From a checkpoint of a small mixture-of-experts model trained on Wikipedia: a shared expert of 512 neurons.
Below are experts of layer 11 (counted from 0) of a mixture-of-experts language model. Rows are named router (the router's row for the expert), up (a neuron's input weights, with its number) and show model dimensions 0-255. Each number is 500 + 40 x the weight over its row's rms, rounded and kept within 0 to 999. Numbers have three digits each.
After each expert's rows: "gets" lists some tokens that make up at least twice as much of what it gets as of all text. This comes from a sample of Wikipedia text that the model never trained on. Tokens count by the router's weight.

# expert 1
router:531542471429510436496429495486477464502445493476463547488499420428493509484513499518454583540558452572502524517512547485477512533496568486550424540478493453531531539449454540480486458501514467456503432489494565521515455451545570462477478531500418527485485485511424534561477477478572478456530517517529531439506505479539502519491497565555495458523494505527507480519506573445542464489543519437556453523596525537547551567453529538451536536471529451541490510530536507543479495523510545477458477437484505554486575563535523457447506516507476606425494456442445513495506571511484478470500522558563496510461530494566532509529516488444421505480458543468562543530547512503450476524562524410470415482528521476472565569460537518532594529470542501592501499435456504480472506483458502
up1:494475545517475522510478407533529440494459524437461504455493577482579535491514519514506554497523437515554514513477471538450486468414512559490467466450535480473516383497493499545458522507492518502462513527444547475497464524467475501479494539525439571435478554572547492506411490538436447457538479537518542473393466472538477475544491523520449500463541460431507460422573504487554454550472488541480495493523526533564515519513487465477569508516507532474507465467549510475475422463513493500433586482494486526524573511457592520471490548491503593519517492462557481483509472536481500457450533462455522442468453438550551504544473483586444556520399469450561463409534500456445510481536536472577508542510568467549480470574482499516538533518528530491501538472531535488523504548484500
up2:536461397474522527450495556598551453478536502530468447509576562506540457481462483538544505446488484472474596551486576518513559567489496485396520457557474489491467471507506505531556597501533532474497473471497456531451538516469510489499549575505480416493451476541531463538504477548435483526558502498534467486538471539502427511426454579486466481571457509432565480538418498462515517506569438493513534523539482544451433433493555551484450432510493462469568502495538465479518502470576490507458500513523466523514462482516483540552497496447543518481535466508505522531475445501451490526557535547474484487491507484575546423467499480465522485478499520552490553493523451503534521456532568466506553446472590485536493418520560463476527447495461547433534481459528546556534457520505465
up3:536482492442488473451434486439393535500496586552506477505535430495471503547459493502535484511513477498458440533539476465443465529527551492455435507541455511470495521560530538508468503509446546472477490580517489528476540522547589482451458503489440506482465448536429515542464480510474509540499438482592550520505600441446496488505512495558471513536555468492495412491425510423530468560467560469453541491493472544504486428527391539451473458503503556431525478480505516522462473533518449452428433472459505562581470520532453532498509521518552492441476460567489535515425459547494512484541489560508482488516478511485530474387506509536509513479590468484469540513507499448489600565435503475455473479525543499577484476558508493469505526523517498529532501462488595534502490491470523
gets: "\n", "|", "---|---|---|---|", "|---|", "|---|---|---|", " \\"

# expert 31
router:510481489490572476437416515419492477467457489484570474448605532501502539510490486541469463527530493448489521509540542526523469490504571549538559553483468458385452515482509518559572512567507547466566552402478485545520548478547549552554490496505489473432408504472515498524454535494588488532573483559518463496480531478526479507524542489471505548508516518594525481548506507531526455514496505524540466518582537552515507510493459499549491539526566462505462471500508501594512518468526480412529552471507568520548505453447469525518512488502478533467561508523474549546498501538447505409533527484486478514509487410556452493469485430454511489465492441446531485534502431493516554490572466407438522518472528481499506573450566531566526577517463523534534499479458451491537478491447477
up1:501490491492505459516525457527516437449512460469484500516530536483450456441438510431450483566549536425503417482527568472445464459458475466527512601469449487472513507552473530545516512578527479510465595479533507531514532498530551539528469521454481563483528514437507443539496439537497559517461504480460486519471543496497475522599498447442508448489562557487551554481549448452461501523451467489622501541457526498541507545486492457464472525453513450441526506469500478457555517523485506462531490531519582577484494517478481511537494467492476484578417443581546593453485452491454457467475583476516488490477529530416519486476386497490576479485480500414508461497494497511463498503509551548489448467463536464505517424531429516599538525496493452497509472542473500449523500491537526
up2:496545549493437540503476440446502483525520431503542534486548520430516436445492487550516425530434430454558491574525507532446525488557490528427532515516524480513505619470547444467580510492502507448468555602501485534533522479441584507472499502489494553457528455435471508526587496476472469568477485521511533479496563526513510469457468501407515477532526500501495511505490471456511523519498494529460510489456503584462548504517440464469502460510524471534489530466455497488476457530540500409470524462549514552586467459554508528521393476518584554466539458521486466460526505487484563459501464551484510503504493521457417482523465492506494460432467499463503471490462519507471494525529529580492447494462488567534474566538426492536418494606550460542487522505531558449539412486467474
up3:477447541571495467477521527521527539516465533504505445552444541465509514475524505550550475491544512471535490533488507546469462467457511594487476560525505484490436556490537493508474496494558442506472499493424527520606481458570515499437537539510497465533464519550498532548495509508464525571482532498505559553524528534510481481501530507412584558517503567514587553598486505550554467508488518452476567504477591502547537525510455421601528468543533487536459469476513507453473410546461462484512439585519515531490493500424530451519487516456450470508571487507451433547445469487482542433503453501479522474540396502545439516484468475472558443482465493438514451476465470516542586460529499468508459471526451478500583536534554428479507532413449442510527524481515504493507540513517481
gets: "1", "0", "2", "9", "8", "7"

# expert 12
router:461575516456539495463584516508589551546417528513461450495493506489458459476471424533478557551453470478490432547506546535453480508462492507452529475514474488452433474437470478487512489523506492494464497517456474518508511516475584447529530513459495455434493486512448488527522454530495472446542504509540504465492624572540566527511505503478510475520529468527503572503491462540489515412506465482509491480537531499497459536403536519553409480543555507509455490453544494554499561513477504448542459488455435501441587529457540555500495570481498517442515552479509601520529566526504459506487474500527513438462475395549541539520483467530416487503553550499443556448528501510556440501531463494517482469490433524414532500448461496520590488616507517540478516438482489513470510530523467
up0:495567493423466473512459537506563511500498470526490508586459574552517440445497478528572453421470487451518510463503569520503430509532516501484452538500475504496489492411421569458535504442533487468532519505480482492559540511451456564526527491516570474462535500417522508524597488459493456435488532499490492433421460513449563427488544492537490450536505543513571573532514438469468565492520512511543437554408554473538465482544430480454550519473525546503538488457542547533466476448446458496490492470545492462465481517458434549491507509510500527444447539516527536466480523510489490545563531539459559518479525469468447432539458407473464446519465514526432445496449499518477460489529523484528441523538518471561535508540513502487489504557526522533461471472499482433444572560577539
up1:563458527455503446505471497531483573474492510549497524486502544460438503489524546492433522523537519566512548514540501483525497525420529508447521510528582579483526533504481459523521591599491486455468488474469509578514490519462535512539500628431516472485525484431510475473529489490504478455499475448474497476503530504478542481542570535514492512503572511555522503524490484483479498468512511486558528391399498552441463487432495522568554522570514525493492521504480508447597519484503465482532460517506466512500535477522532399435467553528407444414466518511521541506468520528494496475443447485500430459469459426555492502454476485578447486495437476481475532412489504438467526524500455555449466432458407519448536433451463522525481531560496535530509525511552495530514480515562550
up2:519474542587509483470454469512456478523620444557453502567483546445542495538477491490491448450436441544522512457440464489554469507540515464483444503503556553471553456494576506533432562495506474538542567502507461552537595484493525475490503501496528455445460501503545424483530455475509571503506506550404492549474516515556446427535488442514516508500468508468496549553497572531465518489473544511500494544509511529485549553480521481441514465471458477512460481510429466528427530485476512472473472518553568425474440499503536517553492513449517585514499531491523544469508520516539447465425452462452461474492497558481469613487465479509506518512488448464611558509483468526500423482415519547495586488563497471508445485529476583439431450503443489487496511513496488474463524487441488
gets: " W", "S", "B", "T", "P", "M"

# expert 20
router:546510508465502439474513496456548480503488465508493478509471525476493420490446528503516557503552439470489481436555480471541512447540541583521443549489556509489533447543486490549452469474471522380513509517456479463556492485426556451471475494442461511496468554549452475562552541521534537514520500505520543484547456508518564509533558479468485509460548454504508528504526515554482451432602546501536503507593496557451507551522472493506500472475531527537484417433537487581523454520536506479587559506507484471541539543397500505456515431568471525509537575550455508542403534459513507501479492481524524454485504467495475459434501526537397498461416571486566547460543522487563486493502499456505475470486495442447521482506562473539539476467473497564613478517464465494506433495477469
up7:546464506461478504459533538518460600470548438509466560525519488489531522454517447548483506531447483519469430473484522431459556456533500531557489482531489481545495500500513494512497522551510462530519439510523558479565432529564509506558537448525490484558510469528488558501551437503548453513431525476475528468457501427490502453435533529573515475548490527509498426483511536479561485433525504466522390544435626513447563504485487550466486546436468534472466500508576548465497461462507539545463502433416513518587485475528488491487519519489502499419486499487478526506437464547438461501494586516513467491499494457523467475518519470426486490401551485558598528557525488499441486447480590476417533514480530550557507493478447536477498502467535473508491486517467446496450534488460589
up8:488527513503463552494448550445521481537524481568529460535513502530452483503562497458539605444540489447502537522430492473463485466531503589420461532490565489435534444532483480520531424520491562554531536466472517489515545457492517495503553463497559495556419517548463468590527520472542566522485456540580462479467559505489570521466512470452485510494574515463485456496457517522439486508540493462506491483457481511456507521483479562537509468429462571464456495550529482482523491446385515470481496546454517585544514504463510517561491447466482547461487502485488433506583510534461494565430474553503485499526431530489554520490444567545483512483451464500501466512502528507565449523502548469478553471507479495386472582518499466439490385538483581488483457519518477572475466518486496
up9:490517492482543472497481521476532508446553473527529576531478478510493565516487550514536526525483544429557462423480552472481546515529501495476404429452496495469571534536519451553506509480517520498507590503517500570496485575538448440563495504485603527433417476555532431561498506474524443550474527437502485478463513457486530532506499559497583488550467469497508518539496532516494500462590477550491484461493514465508537500534535479455521487484550495469510473444486529511517482528544441566611477529430463429500493495539526478445496480559540438466447422528465484579492519520522479442530529516506494507445475563511439454490531470517486454510536458423452475511460457483452430553588490473503446572480454463519571489465497526506486556441487485512485368439558477465529510503513476
gets: " ", "1", "3", "4", "2", "5"

# expert 30
router:535510509496474467577470481483518460572385506503472508503565410425479464450527572442482546501481540435461532499543557501483505526448548490479477481470487494557479491494502499538518575522531492440434505469479518502502465441480604513492473550520493457521431492446486515566479475433545530483470526440503492528484522560465498497518530485430545474510511524503580496465478503535446485536508414486432503515573585490517544488524601484486515512501493513499413547462549492567471577490443529472472473554485552443489514519457479509462461535527530598506501511530551554469517547538569503538434549492502545525482510493547518476562518422499433422497479511429496481488552496457476544526526441455445520532502485443494573584542553489532529471496547472560421534529496460450502499455531484
up1:481458540563510425495482516481533483484510461439429473547438542557507578525472500503464497522557481592512424467497477550524525474433488456441486493512494557455558461501514506446481489552426512515493459418475493463598465480445519486527515504484512505500472449506502515500562495521402524489510504516524479406458490484460518490454557405512521506475455467482503453533429564504430467505559487483499528576454535439415556459388461470533487557457471433478497466496468518453553526471575491537461446479476431489445529525467571492467478508526483404488460478517471484456450419496454433519488487582462500522439478532578473501513485560511523474530482557479442479463536489509521537568522545574482512500529586481523526474502474487521563516518521463468454505478475526452464536491516494
up2:501457516539537510425515549479469495466444556402505496537496480430485436543485488486472544537495486486532558449518533533478471475541491526422518450457602507582505560499450503556488473530544514483499492519498505483531441480424562494569506451477551448551484485479512449415523534507521501479474510488524545519561501473502458510437476521517440472521488469459470474482451577566418505484510532594544446520507437516499474449505504476484497486511398470479471466598482537527446524432520494473483460496438437461499480524494510482387513463549451476484454493584492550440488447515482498467565576559428525531567509497565516511526477486519527470473537490494549532522492545506443472435536544453514432505518438437518517533571468549539524553503422510473515507443439486504561467485500533
up3:491498484535448561463464452565430493428518545485487517468385475511553477542455480506514560507546462467501493484482519479500498460571475541519495515489472494549514498504496419568517553484500486413553537526506513531512491531461562521531471495583509496519473452428474517421445472452477501536495529458531492516506549466519497487434444484503466446436476506457502494495610462510505534430452514462453497488519491531526406504468563475507576477523570528504503494560568458453473519482474406475467506463514460552501582430462560546474421546487517494510480496508573506472545544504555445496474557475474518472516477436592442489525505454505527400514470437498485476510470464471434509527497415466497456513478505463515423507504533538486466517537564478472599406477557459496546484482525474
gets: "-", "\n", " •", "–", "==", " multi"

# expert 0
router:497518508508506491570495508527490517470457475558457462406584501459518550486483493490469587516489413510475585479480524490509471487450486516453549577508502469406384511512454483460511488489505534467480495473491402552471500494510506421472480558479536471448445534465495466468506434513497456548461513483466506479477544497517487439481510489523531508523554492543523480491525542497524559458550493460531494467538516562465532449545551457605424482496548478588500515452494501584435528463517484486545505525434503492547544471442501549460510507574493639483486508489497543546481501440439481465489507580532517522444437479465529465510519492535432501505451517514545499501533429442467561506510486517506479599475501501566555566541540540499610470509459494547497461536487481495484498529562448
up0:532471545486481510476516480572457531601544430555525475477471508455521449467449560511483530570522479470527475497566491458516506465456471562498481567544427578595506457478525416433493490456601477465502493552474527537404475512442532470504550507598518527460467475522548499481484502511515470479520409510551501504449485464500472640459505502480537440500511461529434481507464504539547485438503473499540489459533561459519462504511531469517465506467502505420471430535514407498487521565454452473568481501450504503610554550441450529539540485526501502456510558490517525534516503518496561515495463530499486510509497621551523540571546508552462449495553479496566493494511508502565496460486501467503535467496500518461502501461499545555512496482473484507546512527470566584523535526536487
up1:466456544557429449545472419506547540522429514516479482489460456510478488509549426497468480540469485545496487456559569501550465495461534467532417528490488570440539501495443468570473466499521491442530503449541482462520448525401498546535480482552518524553479466583529514520407493494414503508479501491517531521405494556479567515485527467491499426479468594505403433524506522526451532518517527555483495519506511455489484466505528507546542421441510459542509494517484546469403564499515482526485494534484489513543519477514555482494485411539432528536464511468519458375518508492505521487506514509481491502413536523482463402484530509540446472485503480449450500526526522455536569544531508587505522433516503471480465486568440542459480458493500564516508427530446519492504458572536482
up2:485522521487507484472452545516462442555436444482525563496548505506475584553529490476450455480491512490479591442521514494461452506478489523538484611524498524428534478566482511500477559509542550535395489477502525513471515453523464514581539451521438384435536453486458546512503597476487471571567499540511517531521474469523522535496455493531457526455510484449486489495543498535462449468485437564492469483483526527538548559493469546552454490535449466473521490505418470463490516442482490468492543480445440512553432481448537482491486498507461558400433451445535517562496456522550477532461558544519446507488467462511491426598521571532483475492520542554547483560442501541495461483485472565497487482433461481502534512563462557521589543463488522513478477520460467519521519509436461
gets: "2", "0", "1", "3", "5", "4"